config = dict(
    d_model=224,
    experts_per_token=1,
    d_expert=528,
    d_shared_expert=0,
    normalize_top_k=False,
    balance_loss=0.00173,
    router_noise=0.3,
    lr_router=0.00107,
    optimizer='soap_variant',
    lr=0.00373,
    beta1=0.95,
    beta2=0.99,
    grad_clip=1.0,
    train_tokens=373500000,
    dataset='wikipedia_en',
)
Below are experts of layer 4 (counted from 0) of a mixture-of-experts language model. Rows are named router (the router's row for the expert), gate (a neuron's input weights, with its number), up (a neuron's input weights, with its number) and show model dimensions 112-223. Each number is 128 + 32 x the weight over its row's rms, rounded and kept within 0 to 255. Numbers have three digits each.
After each expert's rows: a language model's description of what the expert responds to; "gets" lists some tokens that make up at least twice as much of what it gets as of all text. This comes from a sample of Wikipedia text that the model never trained on. Tokens count by the router's weight.

# expert 4
router:182122138145070121138189115150123130132124195084098199132119092096103086097121079130107081158100147167164157092114140108132132104096140146087103143107107143162108099097117137168118120122147097127134128022098145185131139097090107110082149170139137174192131127137051119135123126159116165134110129070164118122113116100044098118138148055128
gate0:129151198096102136161145157059104148090125098113122110117112078152169137089130098169157099135076138132126123118151123180200137113196173170111154109087168141094126127077091192143054121097129118134093161108120128097099159160164157124159171218124027122115111107161140106184089161141152130089132095172146164119149109129152133089087148128139
up0:102173120132111140102162185073120115123103171081093140131075144112183151109159140136118136164123152118117090119153140172123178125160152141108154054092071171166129122078084170144195146072115068134133090120074138187110114143136168144125163095154155142112195087120098172137129087151176116123151099138112086066195126162171095082133175112143
gate1:178070114128105050161117095070198143152167178114092128113109160173153107133166149147154098118129148147114146098076154122135154207120104075167112123163131134105146134177179111146158114124131100160108138165147116170170168064139067136109085113151156155135140146169116111077110126135119093123117123152129124109136069091088141110181106124113
up1:180154188106122077069118102122173172181146149145173095092132239116156129130113189145102126095152168154104161208103105107161131184121084123115141142202129102083125158142130156120202101127101146171097140124120158114102155171132148101132095130113067139120136183218108145171122151128185147106132167183120116090154092161159115112145163103107
What it handles: Conjunctions joining words, phrases or list items, mostly and, also or, &, nor, as in writer and television executive.
gets: " and", " or", " &", " but", " de", " et"

# expert 14
router:119202136152057111136147143152137171153171147123090135081105087104143115125120086134123100118122155166104243125119163085125158115060164132049101137152153125106099086129114138152132142128155172145131112061106122129158122131076160100159137231115140155138153163139073161146135128102185091097082097153151108071103108147121098165122126118140
gate0:144176162149077116140142179109078130140157109147091185102109142122161111182143177131147151137093136117118186109134157187086121072107092191178130140106166170116130144141084128123129133068096099136133102143207072140157132195123137121119170145107070118152123124101122161043117147064141159198117138163147106128135148111134153106065131145122
up0:106110098102102120066156120160128110146132183082136047139127075111101131076137180182113139147103052123178138174124137092157118112100077110155154151117105130149147127222092177166137123053152081119135112119085114126145119152110122139142143135135109099172141115130102151180110138125166111138107105170183050122183134161064168126112092052070
gate1:105117139083100142196138074154107167120113215138149086108147040106093206099142043190163119127148135138141126127113133161131170140116142091128146176140196165084072096157156079131103130061163176102145144190138115136165190154098110100110130156159098165138100118111135117110116112111114108106111125136070116143142159101196169123090179124095
up1:153196068189123077089106158177150163146102126132135081088150130172123103156193107199107082125132139150112142156065182129098135073126103138138165145129140158163138077167143171124148114177121110104106143071154117135182066145102167117181134129129132143133129202121110147136153120132115227111107168084142121161163094078134110125083135160145
What it handles: Prepositions following verbs, participles or nouns and heading a noun phrase, such as by, with, of, in, against, as in served by.
gets: " of", " by", " in", " with", " to", " on"

# expert 2
router:163130158150065103138157151110135123116133142053084168053152132137118120161124172104136120137101163140197205067079148121110126140098161098091076110129167133113150114102138123163104117112168114210144095092142137177164108165137156072170138151137155154158162092162047138095079105143141117143144127132154052139117122122146073161097227082143
gate0:107125101147116151140165152145094095162086122117149080133123164132125089080116087076141104098185125117144078125102084095074098131160155147101086140103161113083158082127144147090152048046113165076162091126063107125158080147100154135200135156114169166156138109167118147149116139143147163071167123180174069109155130145151141072223153118160
up0:115186125183116088098143140092108130112119118102169139086124102181120140116089094155124145131147120052065129120098105128096144123090159178098112125099138148161122170088133048088140130101090125180071079121150083093114103163149141089149115172136087131150091151116192157087176166147053113114064166155104098107150165170125025089138173114165
gate1:105173140132199084116145128151130136110060168130149099108072130173113136112129079117164186166156113125105136093125141161150110152110063104061058112112107117026151136158190213139138123078101132107149128169183116201138167186163176104127098077132141148129147118119129099128173122127102141128171129123160157138119137104124157113157144061117
up1:125060168120111135134140161101126150093115099140122146136117108155135081110149099116191136103102131146128146092074112074073130144103145143109100113118091176146159130138099157127152119109100159128133138136133034167090142139139133134113119104114163152171112196064136115128127168160137113101091123185111081157103192136120078163124042133129
What it handles: Articles and possessive determiners opening a noun phrase, usually after prepositions or sentence starts, such as the, a, The, his, their.
gets: " the", " a", " The", "'s", " his", "The"

# expert 10
router:143169124081060163089111096118095173091083219128113170099104143133135127106104152164159054125165157145136142062147076120143153113112119129103059108088130139115184094156150150142119082146124178126099130081155100094136107157100124036167111176048143179139088146140118179120113170151140088119119100152123059092065141071125096152108164101092
gate0:111153090142153092129125130170150093134138169113145131103133102110098132090088164080117123066092150095059119104148108118090120092120109147135106071059103132118128175072101096110173144178063116127173149162168149137139140193103133134167146082125159173075100152119125162174127139112136111076137096073172134141137078148111112097147181123136
up0:121136145100136168100159144113140104089130080146121132145129123137152142197166126178126136144126090185190146159113165117195139161141174120126157226163149075142129097182114171125160082104151171122101139144076116137119080082098128123042167166149135107181109123145114135114126090121124110110163170125099155115170170135163118121108131139130
gate1:134123133159112056140153143097134145094169168159101079194080158086087126129117119129093161167100079125150144116103155117147147124189087203110109113126071161116162115121160174188063153165089100101166102056097121119116119119158116137084144170099121111144125138103131131151127166053182088148146134122237142118119146161124117151145106134132
up1:137111116109172123128165115123125165107099099163165087119153118183074133092167151119083125127103078128152092158186103182133107142176136157131121138119129117115209139141135158129053164091096091136127214071115137142161134115133148113098166169152089121181144131090142109065122090152129110106124166143118171112157132122149157139092123129113
What it handles: Opening and closing quotation marks, closing parentheses, heading markers like == with line breaks, and paragraph breaks after sentences.
gets: ")", " \"", "\"", "==\n", " =\n\n", ".\n\n"

# expert 13
router:084134125105080106149142130090132132132167137136000165112137114104133119104109138139146074113157159161116156130074152136115191138090133106102086083106166062063115086084149133122133108197145145178152115103121117078154140145084149123142140152099121149128160151174126139157170143100177135111154140160119109127143076111116092100154193076141
gate0:132182175065123147064119102133088125131169140123074135130131137185149153110165169117171110121148186107116149129105162112094179161201100156132085170176129171081152168130172127100138122150136152119124133075191156147119165174108150032136135170099183077118153186150136159092184119130136142131027168114145103173163097119133078092205137131111
up0:162150205078121145095151097111117125117134169144177091116180101167161133129164158170145118205177141158152140182091168169075149167189079108128088158146137130144117109111122100121134120130108134155147145129142160132163113153114178103125061142149162090124175173151088153119137100085171121124074157094125119142166080137146132100203137132127
gate1:100105077200130112099105136157093082138082072110113133149100131113100137144122145113139109191165044104125106077110114119167122212124108107168068134088134139132176126116120141166072159139102092123115094179130156142078145169109172148114151119123133138109132159157091086172121122163171133122105113135172134137071142154093077147059073098152
up1:096149103192120118142119110154130157095098126103038118085067094100108143092161151141148136208152058115112133121124118165193110186111077167112072137087124129128154127168134139207106151171099149140181090138132059164143121166064157181138104143134128131067124103149168141185111122130199139161127122107161188121080118127089115122098068105106
What it handles: A standalone space token, usually before numbers, years or currency signs, as in capacity of 322 MW, in 1999, table cells.
gets: " ", " $", " £", "196", " €"

# expert 15
router:141214173154053108141137165163114162163140151119105175132083168087110096090150104143132132084116136167135134103118103146167167128134146122149139164048147152134117074128161146150120104098156116142095146145092095161152109147028089076165117164117126174149182169148126138167133147166146160142103096146128101094130105112057095155174142121119
gate0:119101113140111149105114117211152135101135152141094075136130115113090077108151157121179117134094103138134201092120069156102125165165100130127183122084121156112150175062189151118118104110156094161110159152069132188168113194131086141119172141113121095121176199121106158165159148144112156144082115118062120141146163112136141108145120133171
up0:088188141125095106167159127071098111130107194166119158130155164173166145105087154203062103073113106174143130120064154087132164100093151108137194208135170094096104107075101136166096166095122118117132058155155166157111100044132180178164097131115118100135092094145123149136062075131125115101155139166162111129143100154127126173140126157151
gate1:151155103104140128099072083156144153191163151115033090104052082154134157132091138128097119122163174076174079166113190110126129142121149085114145137119126187140183103169148119122130179116172146108148116131132118099113144108160127172121146161139107156123093139208148126108064124084120144135113123072091089127099132145130105150153118124208
up1:141048111117100115122138146100150074071152169120215153117168150136122127144146129139132182112118102161097152142157046085174171135113175109117102101163127080100121167127115128149116101128120104111128135146134129125158114110098135091167160091125135099144138149087115122081178130141178137166149133130113167095125101108165114126088127185089
What it handles: Forms of be and have and words after them, like was, is, also, not, no longer, commonly, held, in narrative prose.
gets: " was", " is", " were", " be", " are", " also"

# expert 8
router:087102173110093108103150122110064169110187147118080135126077094109062051099128140139103120080117135172154159132090173109139151125087149119100135127142143129108096077143157206082110150120111115175080088085093123112139132127130151122181158183064111177185200100133100142117176155086168152109169078141152136127118165101126110123123163110074
gate0:118093082158136126093163115170107153136135118080136111120101133083108101137148164105128122114131114090093164098112152125134108153102156132074168125115122163161144067154174181130100182105107134096107098086140169085183107137168152146132146162109074166147162112148154094165124152164155088117079096117180063183202123141156159112105076106099
up0:087193183109153120171089103114153106126097140128084122071128167131160064136117123175117170116112126175119108142111138143087098154120108128171135127188116081112143163110055143139154134138147156184184134130157113215115166126038156100148113175165103103107149123180094158083126147097113155082107177163133150107106111136098109075098115129192
gate1:126113074168146101100121150151155090133119107078121131117146102175165104179136144138081126196167177168127127167139228079132158094150155130141137109073139109101087128151122094178049155080191082120103117175143083142176161096127068103162106145144120113183084089046113119130083164118131169127092140104094156146101116112082134111116147114169
up1:106124157111142125177115150086075097094084139094087141116159126116126142131117128169200122118158135092117158175132089165144091160132084122104113105157125167109171114109148159099169081150147165080116186166112136109144089125147207135103163126164128148127135075108110172102138072126170141131132164126122162155082141085184151108126136158173
What it handles: Single letters and short fragments in the middle of rare or foreign words and names, as in Conce-p-ción, Aper-t-ura, qual-it-ative.
gets: "m", "t", "c", "b", "l", "p"

# expert 7
router:139128137132058136088128116146124171111167203142106167126137098066060099136115134167154116124161146177175220057117144118150155131060112115113056061072147170165126095162111163123153106177116157136159119072153103095135106136137113149119114159123115125150117123105073180141141156141101129115137114133110093117134094096104087070172112135105
gate0:041165126144153153129108160135167178157175132098127194125179091104163153098119070110095136113134149083094141117041160120129101179115124099165135179138131157185142106158134150139143138119103130130123143178123170140174181153149092151154120151124109178149194117074139132167121152108192111108198157150197097118092136141120114109131161159182
up0:075119123109109164134125160158152152162158147070119141153148113107135176085119086118111131103101202115076151115043149124150113169128148130143151162130122146140190096144171138119172102130073112147119129187176144108143133129122094172147119105117090164149180129079185124163119134098183144128194124156189105081126085169137104079136137104196
gate1:146075103063097111133159089087140142110111121169148143106127169182180218089133149212124058125099117095119177127125084123137114175077156129144152093072156108098151107095113137103162138075100117101104141082090094154126100098163183136129160105194089116088173078157124081144150145125151123118181124143143171113132127158144093126142105146140
up1:156129108129104075165137123129089118134105157162123130175124148129086143080156121113139075104125028129176121134116093097192198157087113104103165042095160164078145102080168138189106183180117127091100132175083079141127073120171149091111159116127144141121143044148156156168133152131141105105162124123169136116141149151115114134090108150160
What it handles: Opening parentheses and joining symbols such as en dashes in scores, slashes, plus signs, subscripts and km, common in tables and statistics.
gets: " (", "–", "/", " –", " /", " -"

# expert 0
router:169137160097091095125167125164098115177084174078072187138126123037149127079103147122137075130083140177153190110125083126100123056096113138121140116135192078144049057145172161138130084163134100135113117038131139103156086079117174096129164166136154215125112096128094135127177108111163110154152101150121100101107157138144066113133132135161
gate0:151153089137171088125157110169162142235144187087165114046121127098082087107107118107158175175151114095107119212107130126088130080077149111135150145130148129194114145135167105137162188123147152127161173122113138154133155102133130159145130136102143117115076147122145144124126097145206153127149143132059118122128192109170138156132155075155
up0:128125128144144116155117160186148129169111115151133074092183117127125127105161152171097105117088066068136154169140134095138109118113133121116182133127139159145132141113139126119150160135155159094064161135173160141110163143134122099152190127095081139134095158172161155102138160074139133141154166156065099107124132111131135113157139129124
gate1:117130087126148142136145146196116130127184149125147117134122128133142156111175151108113147122118059151188126130100150111073120103095157175139102141153128071173081111152157129156197096135123101146103161045117145116167161122111090108136106100127155100057096168177127150123110150063103140088123131113156126190138115095142103185176157065165
up1:075102096131143145164126134143107104103107101146123165135108165156150109145135120133157163150167178096113147117129135059136120207118110058114141155059091106133129130132115118199095126206104157094152173125164104128160163205149101188160107110172126097172147092047130109073100157191134148152098147081130135072148139159132118117161108073167
What it handles: Pipe characters dividing cells in wiki tables of sports results, election figures and rosters, mostly after numbers, as in 34 | 12.
gets: " |", ";", " —;", "|", ");", " –;"

# expert 1
router:085133137118087155152155143086103153096139161098110200106129105130125163049088117129123091157172175137110146136121119119126155113129133147139101142136175094114150096112174141065102114125144097164147084102144113099174148123134199076153189160139133217124123138130142091139144140148145101194156116131157111083100088159110118162136136115147
gate0:106108096171161132116099113050121130086121131052104125115114145142179159113098145063138166157104136149198067145098133093135140111132174082148108086115163103130173125145135043130096106114150116113164117127126184080142148165111140094147095110131128067152042130128195094134113173094127137157108093163110135187120131087147111128089111171130
up0:097133079157192117140133111078097121094086134090097173144130120119184116117117120068157184170109110092196056127123165142145159113139159101178113135174168097119164099120153105107088131112189103131150111126118141094148199155134193062122080081120089112118028093115145082178127201114099152120158093121112119157143111112122143120103086174142
gate1:120159170093175122071167153117144118123112150156146140109150187067140099100145184080136130149142105112121127079079183119043167111089073079120122148153158132115131096117150114137129176132118149109129172117131180058149086097097160083126128074165139126128130113188120181121137099154094125134116139170107160124198147148146132159087113116128
up1:145165165140111117095085117119171188116161067098096109165166106111145122137178157097143156035128075128169150138185146174141147115120092149122145159120140139180125148133110131138114133160180124133137071114121122139126146099203151153147089106098110152183113125096112117096059139145119091150106124147112119082112160079171163149159081156111
What it handles: Words opening subordinate or relative clauses, like that, which, where, because, although, plus some nouns and adjectives after the or a, such as brief, list.
gets: " that", " which", "ing", ",", " where", " what"